Weights of a small mixture-of-experts language model, trained from scratch on English Wikipedia: 9 layers.
Below are experts of layer 2 (counted from 0) of a mixture-of-experts language model. Rows are named router (the router's row for the expert), gate (a neuron's input weights, with its number), up (a neuron's input weights, with its number) and show model dimensions 0-55. Each number is 128 + 24 x the weight over its row's rms, rounded and kept within 0 to 255. Numbers have three digits each.
Before each expert's rows: a language model's description of what the expert responds to. This comes from a sample of Wikipedia text that the model never trained on.

# expert 27
It responds to: Inner pieces of longer words and names, such as ot in Mesopotamia, ic, iss, ad in squad, Dep in Depression.
router:158105144111114140164090121140121105120158131083133120108092122128104110161117105148090127129158135150117119074100139166123139124135130122144141132136125124100106183153
gate0:137130160116131160123114169111121113150191123138135176098150115114144130159138134147104109129161113134109142112125138120139146106116157085118146118136118107116106151102
up0:104121120138134127118124172097098086113121133141151148129115182111111146083148127158133116100120130051118146119130113161126130117114125126143135123114142131135090141120
gate1:109125154105123120114119159131145147112133099134134113109111107120111189123166112155127129143164111141122132105169083131163082069128152113132146103136100120128140131134
up1:104122124131089156121113132119108122101115154164143130159133078165148117128133148103121110122131143163134112131144085144122078141089135105145097120119138123148095122113
gate2:128163109156163091134089117170098134110149112150124153133099147128119146160144097188131089086153117140089122141102135109137113140126131111137170062104148171098117107134
up2:144128111119108130135144159137142128161071174101162123157091108117115138104130167110097118143121151111169127143124145134081109091139137129155107121139127159091117088116
gate3:120133115152114149120121120123127119115146151135103145111109116136137155162137097146118135139155127157132143100153158159127129107145123142152136189134143143146110168112
up3:124135177126136148085118141118135120156117144147102126135109090109080125108148126124131179096104150158099119098119137097162149095137115137120117081166131127165131092143
gate4:140139114130126132141125122164133108145168127159089137068158138100119196124101128095149142148117133154127099143158140134172175179189160131109140126094148140132110110119
up4:128122161144141090137168179123151130162132123123150120124180103158053147165120083139115135132158120116133119116109153119142150169090152166153116141104103091133126099158
gate5:076123169112141097147140099161126112151089109112102142137113125126148141108136116092119175107130123151108142131092150112128164140105149109108151131130122123146132125134
up5:106104166157134132137131175132156086102143161128169112117135162141119116105094145149096171110130175139125095112124107170144130140108125115147159132113149140107141123095
gate6:119149160132140139160126066115163119093131133125147135127140124144135076106116124148080129114153141117162172115114113145128088148128155096140150102132136149159165112132
up6:093137120136099139120133112153126083122108178105140177099156129163096132104180149128122154118152151090141092139127110110168168118138179122164130119140106123117094131125
gate7:125121136120134126136141153146156135112138162072113119124134106134097197160152118099132081127131165101135163106138153146142111110101135082115113133144137136144124151156
up7:160144139121128175149154130110126129098100090142102133110117146147142101134110115146148191138101175162107143089127092123129149161127108153139143107135125125121154130106
gate8:135124133189107154113151145129148137132170148137102140134147133151087151108120132119168099150133111106106116129150181077115106106118123108129153160179182181150153118125
up8:080197121120071132133094162119137111131102127122158138111161177084155101121169111123145118135121163128122125129112083112092057098171150130140149156084096151123153108126
gate9:186113141126111167156136110158107103156154147089161123155127128111111109110124127124134127121122123086117123170125147166140150147113201107136148108087120171091099131135
up9:142139163133133124100107160122135144146144117120142171110172105086122098109132101121144109134141141125106113089164160122113117132133123152129081106081089138116116165151
gate10:151146125121103138087125192149104143122142170126159113118070115165118131156160134150130136160120146104154112120132134126120137135158127165134168122113141162081092109153
up10:174119172130132114142115144152114139118135138153137140142131132131107093141119147132122143080171118153125111147133164103140116104161157131171122135137108101118150099109
gate11:126088158130134155137153153129148132090116132128155093117103113124142098176085110171092126121079120126100107145172097163128109150161126105103117091148095172119125175136
up11:114142105117136133079114140147105132145157149113131151164157137155105152109168166098155126136137088108129137117122124117146113138142127142124128147141143116121125118121
gate12:132144162114121129116107118134148102120142142102137084171119134120113122108119158128112129139119106116140151148161177125179120109098145123123113101114118096129130130132
up12:111130158150136131136112138175125163117132105132108118095133109094118117128146106117137138147115150153130141125170149132154110113134155155155144133152116130127127120149
gate13:104080133110159108095121104137130097140171173146128119132109134140146123153078167126162150123128124124137145132110143119090132127174118119108118081142129131112115165156
up13:112139091128109129139112107133111127114099156161114177161154118130131126154176109118130133125116133095126140113087121112129069167134133107151102149148093131108155140088
gate14:135136114182154130117143101167139135084161140104112129096155135157119122122109118135111145113174125119084119135122117138116150155124138143096153102133174181071135108159
up14:142160137126151156117135145118123090142156135145165100114146153149120128130118088129123112165124146142135131149161125095134137179141154189099128092101098136152144114117
gate15:151130148138138142131145121076140091135120084136119139112098132121134111058160123105154154124164113153135131149153100151126119113114154089135132107143143118135138104149
up15:096138153088133116150146091153159132142125107143108118120135125145165150072087097140119130097140138139182094118111156124151119090114127156132140156146117144109137088136
gate16:150126109120141136127145120088123174127129161099148170124088105109125141127116122180167125133121145111199101148134161127087152073104143148128102117163119137128100139151
up16:121131147138134113148129113210124095107104155140100099157165121123153110124139109099108157092117067108101143141121156106138126156134089143147130106127111132159149155082
gate17:115127122124083124141136073179148120149133130083132142132119117135130103127141119116080144095125150097128102117162135135141170124150176150132155124142093119113103109138
up17:151144092123167098148125109139105104108122095128160119149097168139073159159087121146143107166139133077121146151162125107130154151150109098146093132123173138125133121111
gate18:133105141175152171089131123149080138084106142107133109122153113149128104127115123145107125109107060163105095099092159121131118114107119143120127128164123114133109161121
up18:110140166150165111161103154164117070115176152141112112144120156161128147120118117123149129108128146113135087110107109142123100111125164116153130125185125116097106154135
gate19:127145158108135107126107134116130162139133163107105099171120128132136113148138112116110128094110117134118148135116141128117128148160154100145126150023137127134136127105
up19:106138142150133104104147126075148125090138128118159124125109148140103149150117139145111086171144125136137126143121177123116138109122126110124098164137171147138148073124
gate20:146159124140109141081152135108117111119154140157144117118091136116107141103099107125122162114123121117075144111170156108102167131120121098120139119084099167117148129099
up20:129094136154167099120172099142146111150112112141125153138087140175100102109161152088115121149136097102120136107128122151143101118070110147097144102132147084111128126123
gate21:120138149079100129150123115121114143119132117087112157177119126132110108145107101119173147144128128118139108112108149183089121130126137119114108149156133100115122161134
up21:086130116133134149102114131131128130141099129122166140107130103108123140117124164134124129132083128100122155118147149095139124119093099176128196094140117120125105109144
gate22:155082121157164149136106113120130131124140141159137088119158137131124131129138136102149152127133155093152142124156122141152148125176092138142123108122153114125099161071
up22:167150116137130163126109134142141077149140144105106087101163123132100112120164148134131095136163163070161160155134128148159137082153118132117119116082142164082135156121
gate23:130167133141110173108087165167128144119109072138154130159121150197125114137182129095108165142146168126155134112126107148124129125183127108109147164107168177158134144153
up23:139113160157092106138103175151129095089114146138151141103069116131122128150132124137134153141127110123142119113172197156111110096153164153107150077167144127149127118099
gate24:115121073139138101150160092138145098146113132109154098122149126093118136119118101146127117144118123091166127109119086141102128144113137153196116146125111141156131115124
up24:152142117117117138135133155110106131103135114145103094121122094119180124120124119127120151086183146125127135105163106146132144127118144099151126162154142143121126109153
gate25:148129121133126103112071150122117135146115168101173161120088129143120111113151143145133123119174152142182149126122089105102147111154110135151084200115143108139134123104
up25:117132145134090121159169120114142135123180143142119148160122130190117138161128136176107103113162125133157147118094129129124113124143118164140132109145139131131095138127
gate26:136139104151119162139122163158135123161121129050117119135131113142134096131109088085165160151121077125162092106144095126132159109119159115148110085124127138101079154129
up26:112122147121118094129131100088140151154140105144165165100100157113146161103098139138181095115134153145077157132115135149082149113161123123156146121126175124122142101086
gate27:120127154146102119173119128164116153170108111161112097136153138161104103144122126130105120124164088084090117083122102135144127090126161133152091162113159119129180119157
up27:156100161154096133131069087117139120132136124133089124079146168137158130113101139120172114120091110140108116115095112090110103139098120177152121152085171130140109099177
gate28:139100078134113122101170112135137166141114123127114137121153137154092105123180134126104144130116148170139126108165131110154180146125110188112134143081104131122078145105
up28:154111110168140119134137117124117144160152110136150122116134154132163134085141156125135148166190134148111085146176141117155114134145154119138129152109120118110120129115
gate29:114117112132090117124166127140120142132138110086172152138121142101128105139102117111122150168121103137143115131120095148134124124159147111125097174165123099157086154162
up29:112135107109153121097117110096144095120130171132116087137126097146135117105116189141080106124112103162112140146120131105110071132113115082118149127107159128121137122103
gate30:113157126118137125110131132134147107088110148109134117078112096131122107147086109114168099140108154110153079161157140138131171084111127123150139130166127139119132121163
up30:136131152137123086126075126141130144149179087178146122134148159119178078111159124147107139132147108134111141137117182126122126141154120109133101150076173116111140122142
gate31:138126167115095116162111084131150147135176144100156145110112149122135137092080116096112153149094135109126146089150113112108110137132129137147168160148109090100147153109
up31:107161097143148121139092133082121113167094094122163096102189139142136105164111159114135172106149087137139132084094082122128164159111164121164113107117118131137134138146
gate32:121105138131111129159157129114157123139168121152141128103116113128155113139104085122158192155122123145133108148181155132085111124115097157161106161090131184114179141129
up32:094106109114129129169138143144106135147118146136100136108172112130125144038137160109139092105095106131119144128117093144158156112123117100127099131178089096149093105111
gate33:123139121104136146166136112136131096114127111125127173105086115118116126124143111075144148113167111151138163100102118129162142194164176116109129157107119129092188128153
up33:134136134123135129099087147104156149125071106163126095110116092155160109119144141098132144126131086158131153109114127163150082139136145119153130089106098106152146107139
gate34:147097129135152161133119101153133136156076165137100109121133117097093142180115158149126135062162122096162123096144107009156131135129176132149129164122139117076118143139
up34:111100116124140140100113129143172117142102138091147157109104186176172099097073052176143122129100189181125110109127117118137120106095122098119142122161134148116140125144
gate35:169135136095112112133115134148155134151125128141145125121069101142132103139157082149127106119137113111167116128159103132125157137167139104142159155085097118109132154170
up35:190119139131107112131135139126169106124157087092131114148120096091116101142174123117176134157091116143114138141148130130104134125143122163107135146075120124119126142139
gate36:136129106127106120168106112123101128127142121114119125135085119139123164130164143129101124172187111147135130158137119135155113136157154131123125155147142128130160124139
up36:137133135128105122147100145114133137118151171114122100155160130126116173106120110093107135117097146136116122142099142174132115166069135175099117094095071173121173148142
gate37:136110115087157141061127108131086125147123139140167113120142133118087147122135143162143117151121112138124144137164132108154086121149156095164127158134110104130122157153
up37:137097134099131144107130105166128149174137099113170104074094131119150163096125116155148179126108136187110109164170117142137093123162139093133090150127103127122113155144

# expert 24
It responds to: Pronouns, relatives and connectives opening a clause after a comma or period, such as he, which, who, they, but, after.
router:132122072152142108168123135094109100166137189143144153115125181136123094145119130122103156149109133149105141127110148122143101106157126134115142168149100098126112154097
gate0:124149121098137106138177123106163147138099130129116124145089165144118128120096119138137125113138159134161176120100141101142130147112095141109072148098143127115127104152
up0:085112123132116131157148144105101111144146155131140157120138117111184089162112166151190113110133118093194114176136150135140095150114133144112127120130125127143137145107
gate1:135113131166111176126152120128149124134088154135152174124145097132118101170131099109129184170136069148136147088156147121081131130089095155129139179122125128138175108108
up1:185091124093115125118124139084131103118118089116153147143107148116107113062163128093121121082112164117114105117122124118183103135164112130144164085153167143107176140154
gate2:095125145188127139101160144142120125102171105141159120127153165130124168128109138134151137105166069083169142103117137092110132097128096167118108157151132130162122130133
up2:089136113137112100129129115097171143140131161114114081138117176123137140113095124163104157160156114135157144089165137128098116147120130096121171140147128100116103165138
gate3:115172159150132115147158142114139130132152121135095136110171148103127136119141140091115105176144176116122118134156193091122146126094138107138128140137112157130127157117
up3:126110136137114115136075110142165134083111110113108094150129142130088135171116085053142117122151115105168112156122116137129090139128124104125124112153117155131082129133
gate4:114130101142148103117123137083120142111101123146144141148115147133107133157124104147125133131134138095103068094124161145110127089117112062104133132141118169129139137149
up4:156127172085095155106144097153112113105102136136102116160159099091143107161108146154098116097140134157110086098096130123111113101108136169100114112115144105151122159068
gate5:155119129144128158099118115128141160123166145107129155182150158106093103156078105128103128104113118106142105126147121147106120108101152153130116114110166143113148124117
up5:121105129119101146157139133133136144168137154147127148124129093133156137117108094158139155124161121138116109132108153125133114133169087130138141094180106092119094137135
gate6:124136108134112159117079155087103144139089135113142114156128072120121132109170135142149159131133126075129180093103126112124131115148172190121118073114108111107133159140
up6:153139169086121078110164118150127139110140100130130111132157153093139149156128110089133108112129164157120109115123084116122143139107129125131144124116152127120154096141
gate7:108146119104110114118143106109155135156142130121109110124172142086117092121091119163103159128115156097143115125099194133142108166128113120112139184174127120155158132116
up7:131123151163116138140141140086131137128134134117201142139166105156123087148098122180148142150139149141120116139141147170126125089129119143122120168147096120105116119123
gate8:184140086058082170135104120131118119135151111135121180137144141109131085157186108108141145082173134151146116156074135133122147109113136114147152140130147135107132120127
up8:083108109110120108109124105150091165197118166162132140129134142128135092136092138124127147129127142126152140136103139144093120159151133133162133128153098092161122105118
gate9:152145122137117158083140105088133169145156140142142117085083150150102094143158129119179090140131160106142134117152115124136073091156112169135143141142133153180131129166
up9:119146105161146132143136106127109152124095079101091136115108098127172167164152108159145123103128133157115114135087133145094178134112098146163125104106124085133104116121
gate10:168107133182117130146142124098153151110105109126130145093146169155138081138176157096082172142146123115174160101086107103139098121156133147144098130111111125141096103063
up10:145112113147176150131138137130142170189140126113133128121115103177149150123131108165169089167121123092127119184105104128145143120154139098130153106110140120087096146112
gate11:134091078148114123175180145092103083128109113157127130139161162116121138160111154160101105136156119103147150150127113101115141162139137148113084169112137128089125142132
up11:169117185161140150083159112144110110083148114118089115107165062114110136115096113125173144101129138119120111160143166154159123100165163103176123130090109133118109128091
gate12:136091101138139137179115102090130122153111099096120068125131099162122135150159136156137147144136108110106100151096110107116121119123124154163141118135043121091156150115
up12:129113122123118164141158110149125152121130142098110077131111151152125089139132158151126120120171119110145116151159114120128130118132163149127128137155084161102158121141
gate13:124126128172142117172117099136149124152137113173111138119146116134150128161145071110093138151125158154111154164093159138147160134156112131105127118163118135144109123100
up13:126131138167173127115154156153118162143136096203138136125177148166102140135128155114107130161144111119167115106131135127146129144149119153112137177107131122090093155160
gate14:101151134128138143134143112124117126121151164135085151119115175135149105107146142120143142120125108138082165149151139155155114134120139158141152102121139169170129148118
up14:075047135187123071138116108133150143141076142159115114128156123121116153092135161089136129091122155149147113148147103150119128098116120119110123121087140126142123163142
gate15:123116136113128088102147182101157083126129138128138110138150124103152132103119170168145136126130119095144111140155169131148103114087180109159143104124115101100144084142
up15:100140147137138140140137129158131114079154112129139123128128147137135122065082141131122153103101096146071111129126124111088056103112119144114153101103110136112117159145
gate16:103114118148133149116174146151139095112161183134111166154138155113106135129142130103128149150130145125099168124173155155146132132145177134155143089132136113122103147156
up16:137131163117140143117148112129168136111131123109171100147093136134146135120120113120115099096108100102188123101126128100123143137109117103088076166105124127113148097106
gate17:133092114129148078119190155143100132138104157079144160136137145130168144143176154119125128134101121131169163115136145139128145117137123086131124133088137109140113200152
up17:144141124147127099104151124145165173129129142119168136151132103117113121144155124119144133153121121095164139101122142121132149116145120122124134125070106127144128143088
gate18:173105140137080127085169153136112098118149112127149127140099123106145097098151092155094120151130153108198100132104157149126113073141123127125111163112125089156105154102
up18:133157140080132154106124150134100099173131117096135108105172079101148118149112137106140134109161142136130094118139113145122159118136093107134112170136194133157187145137
gate19:136162114108184160114096133140146098118128133117122088131138140165186142138135135133141098119136131109161159113127141121153098130120106109094153123082104103114117095108
up19:184111120142132093095185138119125096124125115144082145080136152151088186116134140137113125157119096133126125099074161115113170129098165093130100099139149129163146131126
gate20:148138105150152107110164122104103167129137110157113110085113114119127113117139117145119130099083132103135139146125161114104114127142125131121082164114128147090131148114
up20:132132128110151103157133134127152118096132107098164136167150118098135112137139101135118120126127147096123165125151087126155083118138140121120170143098095143126118138110
gate21:178107096174152144111118150124122125156147172123123140100115128141110143137134121143074152145092087087108122082115147115135136097126142155120155093127072158160094158123
up21:113122112131179150091161146105118161114136151107152112150130144105087162110138138107151143151142129094116106114142103085124120179142112139132103102126092134109120124131
gate22:130095112163138133125114161136100157083110118143119151156165138110133143154138165109144152144110115117108089164158170137119104146169102125155106106115074118127140163164
up22:104153129168099168119132147093129135150116128136172109126123123150097131175074137136142144137136128151113111204103104125132101161149112180124123104177131122152130154144
gate23:088133140094122150128107115106115120158086115143113102140154150142140129148165108158113155141139150098078163149117078087129139172144123129190133169122088160144160090142
up23:120147102129107112160117132104134090202123109095115090145151125115126095142123084128126134126111139097096146146123140105144121128126139156131139136150138109097099103121
gate24:162153162136127168149135127142080143131098132157118144124137115127131108138148174103134167150145165115156169150093098141169105139149148109141107135168130145105162127132
up24:145103160157134135164135070136132141171108131129122148148115123128099141117137092111108109110126174132110132123164158124101098124133088169117129102111130138161142111120
gate25:139122120113100142114134110124114131128137133140144089127102084162129127136100147151132090122109147144106121137140122148160104141159179133119124103149129131163117157097
up25:140151123140147123176140119113079122104127110143118166158100162169095119122132114124140131170135183159110113119078118125111095107149089172088116134110138113104104162117
gate26:148122130145134150142103119166137121145137150132117140128139162150128137125159133165104136115093103143125076119093124172158110112150151159182137136152138127092098085130
up26:138111153103139122147104107168140122187172147136153183095126132128135125156083132134083145149110129088183135172137120110111136101113103137104130108133142153098154137086
gate27:129102098152105119203134125102132092156169098137109117122131137116133087158108141135056119077121084133152113116128133145113118138118132145106141154165165164141128113117
up27:100105158167160107117136091187138128137128132151134103140138090107116129121145079118116101148121136141108168130130115123158136157142077070135069126104148133134139149162
gate28:119123087113099147112113109160107118135167125162089131131109140140145106099099127134097093169139146136134121166083112136136079152118138112153134146143136099147128110173
up28:104137109152129114126090124112113135142148098155138169106135106118099154158144136177120074186128137155163097119120135134138096149128126124145135117118133145116107144144
gate29:154149151142133141174133200144131151134122108161132163149140146088089102104134158133098123113116144140128118160078135147165121163114157142105146087128098133110143149143
up29:124133183141102141131111149121094115143125120164110097129113133155117124092125148165150117132145141142098142167113100145142114117129142152092117107173136161131157117148
gate30:075095110125163114159153143168122112108080146118081119138133145155134145086076133101180157121138129083120172111128133085102184130097123138105117134123151115143108119137
up30:069191110152143140181125129098081133127142149112121124119106115131105145158135169116136098163125118082153149130124106165126118118135117140141087155097106099123123133093
gate31:104117114132123072137168138148102160156092142140132139093145097122141113176131128151151166141094135111127137142136137179151164141167117114108144109152120116125127119144
up31:185121143114192140171123135128120137106131147159131078181108078142108144128130156128165104151123146140087138109118127124114139119153128128117161099107142127109134130154
gate32:138118151162124133142148165133165075117128128128174117137170079115125162140151156158145109118082122139068106086097152141154149111163101149138150182123154128109168089104
up32:110136190128121142169134149138098127129157144133111129114184107121122163142129120152113130118117129141085128090151142122120128118145073119166155130118158118161131146098
gate33:107132148093150106137122133120127130146088140076164125161120137136132090157138124123091136157095128098121121115090120137091113125135118144128155166126118129142078136150
up33:126168135130146146163095130112138137089137103108166114092127130167175135184164126101150146109122112123085094131097116159129133120132143124105125147096147112172141113135
gate34:129124064153101124166104135174097144079113136169107147120105124135134112103126097163134160126120146118085190159116100094105103082143112121080132160097147085170109137143
up34:111115081096163125122120163123125143120127113155157142130123153141131141127122128146119126097100111159124137139093132090145145111116128117130125162139155129166171145144
gate35:109085122135087183140127086180111145152105117151122134127131149106134096124115122135147135144148129160134165113120092128166101133149128144144137137158126121172093085148
up35:114131150131122096143132080110111126105160147098113101087115143144104124141078122135125126094123137139150120188171112137114110166158143130115145097142115149097098130135
gate36:114090088114158151114129115149132109145127120129159135178174125129153132128072117163068155156126131129152126194107109114111108167128135149104124149139139136133111114122
up36:149128171119117139135127113118142140112128133136129121109067116142130131142115134116115110147108115083130132104127168124127165120135155084164126141173110135165119132115
gate37:147148125145127152146148152113135092086120135144149126111173112124130100144161139167088141139111125153118138149109130108094095137130097125121173141169114137139097144095
up37:148129167141129123141140160148119122125124112092150129106133135090180132100116131160108138142149136129157143137165094134146116114110084156156132167158119170078148142155

# expert 23
It responds to: Commas ending clauses or list items, and plural or agent suffixes closing nouns, such as -s, -ers, -ks, -ues.
router:123129099156133092099127094124101115140136145122134086093112143160095106145104110109114114170145081176121146112095125111144142117197118114155156134139135114143136160164
gate0:123124105157107115117151128115125110106109133108145114086128143111117132121149130144140139092108140164103115125139158158168143142128131100113171147109118135117146168125
up0:119152130141127177127101125127112172135127181121122117159127127115116153132105152143094114105145157149129108065133178115107134128127136164136174162105147139106119163127
gate1:091103107142123153093119127150143121180186134113115153153160159125089127136124116141075099153115114121114146099126142154095140115158171089095130119152106145146130110137
up1:141128108140119154111124129157140138145152129118152114129143151156089130157121126139051116166097148123137150150154113121070157065132145117096133105114141100114114101102
gate2:119138109140131116175113111097114144103186177162106176136115137141119125123132115110131131146113082115166144114133125119121126115143085078127104100156114110128128112101
up2:135151087162162092125145097111123108100133132141149145133113157125136093121157110156112111134114132107150149113088095145127174183175094137103108137161124106119129199109
gate3:119129113134074141152122117137112112099154140054123069154119128107131136106180147142154113142123085097102137145096151140129107132182112122120102122139154115099102147160
up3:086113132127123115131137113129100146114160135120092093164130143111125122135167155163137079128122117133148117109123180130116132124168109137132099079113128112144104143169
gate4:155082120092122101110081129171136179114115145147075157147136131138117119132165158103142193105140127128131111145115141143128102101128108175131103108100091149134123086133
up4:129140169103163168147138064091159091113120104111115142147113099136125125198149136121155154167101108110105127138164159109148105119132165093152164112111113136107139137147
gate5:082152171135137143146123056097139128147123132068140111100128092137119154099151122093105136119172121121116123107109131138171145106146162125107124149100141134138142117087
up5:163074144125145134083133085148111151089115128163114111141156115173103122090135114108147154127131121151101116137120123080132149094083136159116126138145118144101143121132
gate6:094128143121178147135113138153115098159109198118161121161140117105116158100111132116142139141080144151107117125144168135061150156147111130123118114126105065139113119139
up6:111092136134113147126079113151185151118127108105132113110119138140121110129113126139111153098135154128127115134152160099136088159192112161109107137117118161165135160112
gate7:123123143129141154114164128163104083133103128119132114118144122135136154160164130146106135121136150123131136133157127110169218144124124142116142181107166169143103108160
up7:131134138097121160137161120136146094099153163109092161130126111116129146153141200114105124159113106175167158137182172200129076146087120103130135123123159125154098101123
gate8:125140148109120127141150144153159128143136080122117148114098151127138143147121105135100127138118135106130160115150144113080141144174134163089136110126136129132136126105
up8:135113139114095115147082123075133097150149094107148124142148117112135124141108126117074105142133144080115140111158140165129133159131101114157094095112082161124150105099
gate9:156127087124117120052120133141152126093057153122170101124132119168104137122115119117122189140105112142138145135103077148102151127103131140136148094163111113088122108126
up9:118147150097090139129109107095104074135114152123141099129145152137094122136148092121128112108118105157143095093073136147160141135137157122152118157124127101060141130151
gate10:152117161125103116115148114115183141148133121137124101114166135119105131160106144116122149132141130136107100152151164131135131102131142146046123143118150140148111112147
up10:113146142139116134129129139101156166140138138144141118135146126074174131140143116098109136156115100146132142168100128161106146126130134115161102135152121109120079152094
gate11:172152121131116146168120099155106120166137124143148151086180115156157143090134105104140137182096109122123094119135078130103095129140130101104155110180130145086149136158
up11:137102167146190121134121146128120126160080079151104122136155149089131163142132113111142130120122138142095140115143093148152138178125176149088134115117134163167105125149
gate12:147084139133128148156129103128122113102171150122130147106128080105125140127124078154161134079174104131142130141161132109120101148160085178149140131143151116161134148158
up12:120086128138168102127128100134157167192146107132155114155119154143113134113116102142088152112119138137105065098101121124127146124110108111092116119100146146104119105161
gate13:118178155102113105126164146136100116135120123146137122128129154114132145161163122168111115159135121128147144122137138139140089159131117125119107149080145139142111112129
up13:141126117142124136120074146122150106120125116142182146136152076117138126130130143111146156115119115147156110106148115143150112093114103149136167097166127097141139091150
gate14:152096136102189090162143133125113138184123127122115114141105113126180167122134115084139140120121141080114115166143135151091105136137101111067137141117145165127119132112
up14:088129162157146113119122144167114143129134135107131103129093127107095145141151115110147134137085107116142117107142193106136154106175122140147098136084134076083131150117
gate15:109130134116145147168177145142100137097177124144085109141074090119131109120104126098138165108131147127147145152137133145116109101123108176145080147144108070118094096140
up15:147140135106092105127069133118145112148121105107149120118138131137139094093092112148125110128145129126177131102127143122101097153137184100108131149088134129158159055161
gate16:158101139121113155151173122120138144126140111156153126103139107110143102170119084148081115135130122135141127126099118116109117150164166147119176093138141133141077131158
up16:152119159127107168127089123114110112078069153105107106186137108050117146145074129147145133152151129135137104136108168166139124156159154106176125113134136120139095137136
gate17:124123091157134126143124111166154114127163166128097135140120145090139150152132154150123154099129110127097144144113081068151121129145129168123144130130114164135147118172
up17:129129079135125104115110141091133102119096181145158124115132134104140061130077146146080136134148146100152135073116137148153126135110097118091124136116161149111154156101
gate18:120122135139119169141112151106160107142141120123133092138097174115129131148155120128120133127176166120127111115154140148156154151101142133136159137134133126123147182108
up18:127156164163122152132100129082149141097159164136111096111113156137150126148151072148140163120150153166122145138122116145132128115147135122099126110098135182141138164145
gate19:125137133124126148105102114138134115119112139061166086090145158107136104174094131137117119145077156145133096124148093112120080133153140124140118115116161130144076109149
up19:158152124120112142105071110138135160114141176114146126134131167097119120166134129162113140103122198158143134102147068114109141126111132096112161105121156126111158100122
gate20:178171105100150137125147080157134098150153109155131105142099153162120125118103114106147141127136084173116118135105153098094113153106142148155143154093156148134138140098
up20:109116126111132153115136146136202156101122116096137110086133111124157118124097129126128166141113159133126105111091125100158157161116118151123108141165151149139099206138
gate21:143113132166104147092090109140116145146131130110149134153081158122142137090131174150114138143110085115167130100127154124112120141135176121132135109169140112099114121163
up21:107151171133126139143166126147122167103151131148118105130145102119151124146109139171149109120106093141127136132119190157121102103110143117147108122143134112081097091102
gate22:104109124134102124159085081141104107119100155130091129189069110148140156138105112074092125166151119114203142115098143137156129146106127155122105130139121148154165147104
up22:124137182121184105163095162188136121129148127149143099100157146114142080095130119195111106099114153154113118129174114136145107154129117139167150124126141104130147119119
gate23:156108143100137100115117110164092113176119138103155137166167119118153153160136139165156156141123188128103123158106108094077116110102121141152165152126113101141150101117
up23:124090143108137160138119141138127117108130115104124120147120135158136097103124126120120130106175089084160181142134105161118139154130154110149126100152142108112087133127
gate24:170123093120161110160101148157133111139139142119124130101156125121103114121111133113166131127154128110160129115114155153090110125113116147137134135120101136171103142183
up24:124102174128126150129085120159160108079131106130111113089144160125145103114158097165089088139083097154146122114125083141128156104131108107130130167159123107093130128091
gate25:137120165099106108126186151075123137138122146050101155126142166095149144132144097159123113131121125117165120149133107119115140100148125119107100176135098131110131118157
up25:160140153159158114142147165122126127135163127131135132117134138138106132139112132112116121115104128113137162096108098149113090094136093096138121102103130177116122085113
gate26:122139152147097091058158136132148070168143113132147134110107094151150119169132115158144115169126087097128148154150161132126136152164141130102150116115107104085171153114
up26:121091157110140086189128124111125145088116162174153109152165102098133092104141139129104121137128135129156121069062091130120145153174118130182105120116126117156119143166
gate27:107098140108137111134153137137114107128143131121167141101147174122177160107124089135088140154140139094121152099145127115145118130113130167132167108134165129162118132135
up27:162102084168128144164130115118100105150096123143111107141088078160145146162176136095190132110096132152109130155112103116128118127125136105184123140088137127149144130138
gate28:177112152119176145127142146150159103109101075141144124147111125129131137117125125130096071139100117121126121149151118105118143145113079130107172133092123128156133132143
up28:138173141126142130152107133145146099140154125189137139150123169122120125123102096144105125148129119110102124136156104130137181116131170102146136150100120148150099110120
gate29:124109136064153140131167132089154167144104165132106111158142108111082097111098105123178133168104109150143136114125138159139117096138153122124119185093147102116129131099
up29:141136129133138165167127125154114089119105122168103136143110141115110125153111119100137088087129099120082102160152109141087144138137120129120122122107169127132165097130
gate30:190122115087138148163163120123143128124139129137114080153136149157103124162167120140123087139115157141149147163152130113097145187107123138133134123141161144131135146165
up30:130155115168165115144109104112102165151147106154127116127155168091111148170165117122125168132143098121075131186128090111092162092082152136093073131138150147133087134136
gate31:095153108140121118127145140140159146112122129094130120115141157107109147158141123110124152105149131141114111121145157098144115110131110136121144136114141103116142134185
up31:146121118144142184134113124133116120143114113135122143147148151157114163150091130152119099103154172144131141079174098134087082113099154153089128115119097120131153163168
gate32:116112144100145127122099108131169150139123098136179134070172119175173112144108070140142094095104127136135125126124142103104104143135104117138091116134104121152138137095
up32:114100133124123113127165166151092129124134139127093130128130127114093124128143127162142143163120142135129106101110134145159127114121155107130141116071121184124128143163
gate33:115128137144159152159118119113149158141157127159131137123129151069138056143110150144107133128119153166104110092145157083088144151134170119086098098140122145167118163166
up33:161110106111132104130120121117121151153090114106148166105135115106133110164147073153121134131142159119142114148135104127102146144155129123153104100154096143137164154153
gate34:127156144138140102116094125130149133113103184166129133079119134121161094111107099119101086147091104131131086117166146145141139121143120111113135141135152131117130148082
up34:134140138123101140103098127156141088146119087108146166116142099110108151157082111098085140099127185097101138124090158077106083112102151113206136126140086149155110160106
gate35:155148124169145104132101113129115125123095100143157149118157137120139142141146120091151193120136143106146074074120095124082145162144115129117136138097130177141164126154
up35:117118100107107128126139187103131084139193139147125110144166088130123075111136112152117126146150143107122152153123118126153153149093125090155113134123123126074152119089
gate36:140138121164128156122138179167139170105193131146147072143120106140105129126082090105126131127161146170123107108131137144115120143105104116136121137113106128121131177053
up36:103120103158164135158114122135137174127130137096113174133173114132123166105147150093150132098131107115192151115140129128155129121126158116150104162171118122083116108186
gate37:113114131106144174124125134135123136092082155125165144127110162128086149108134144143127146143137112128129148125145121130151134162141142094136134127143132111142086089164
up37:125140130122121073166111105143156109158120147136096078101128167158165146162133111112117113164115156120126121085117099061125128121136150143157156169139093144108085146126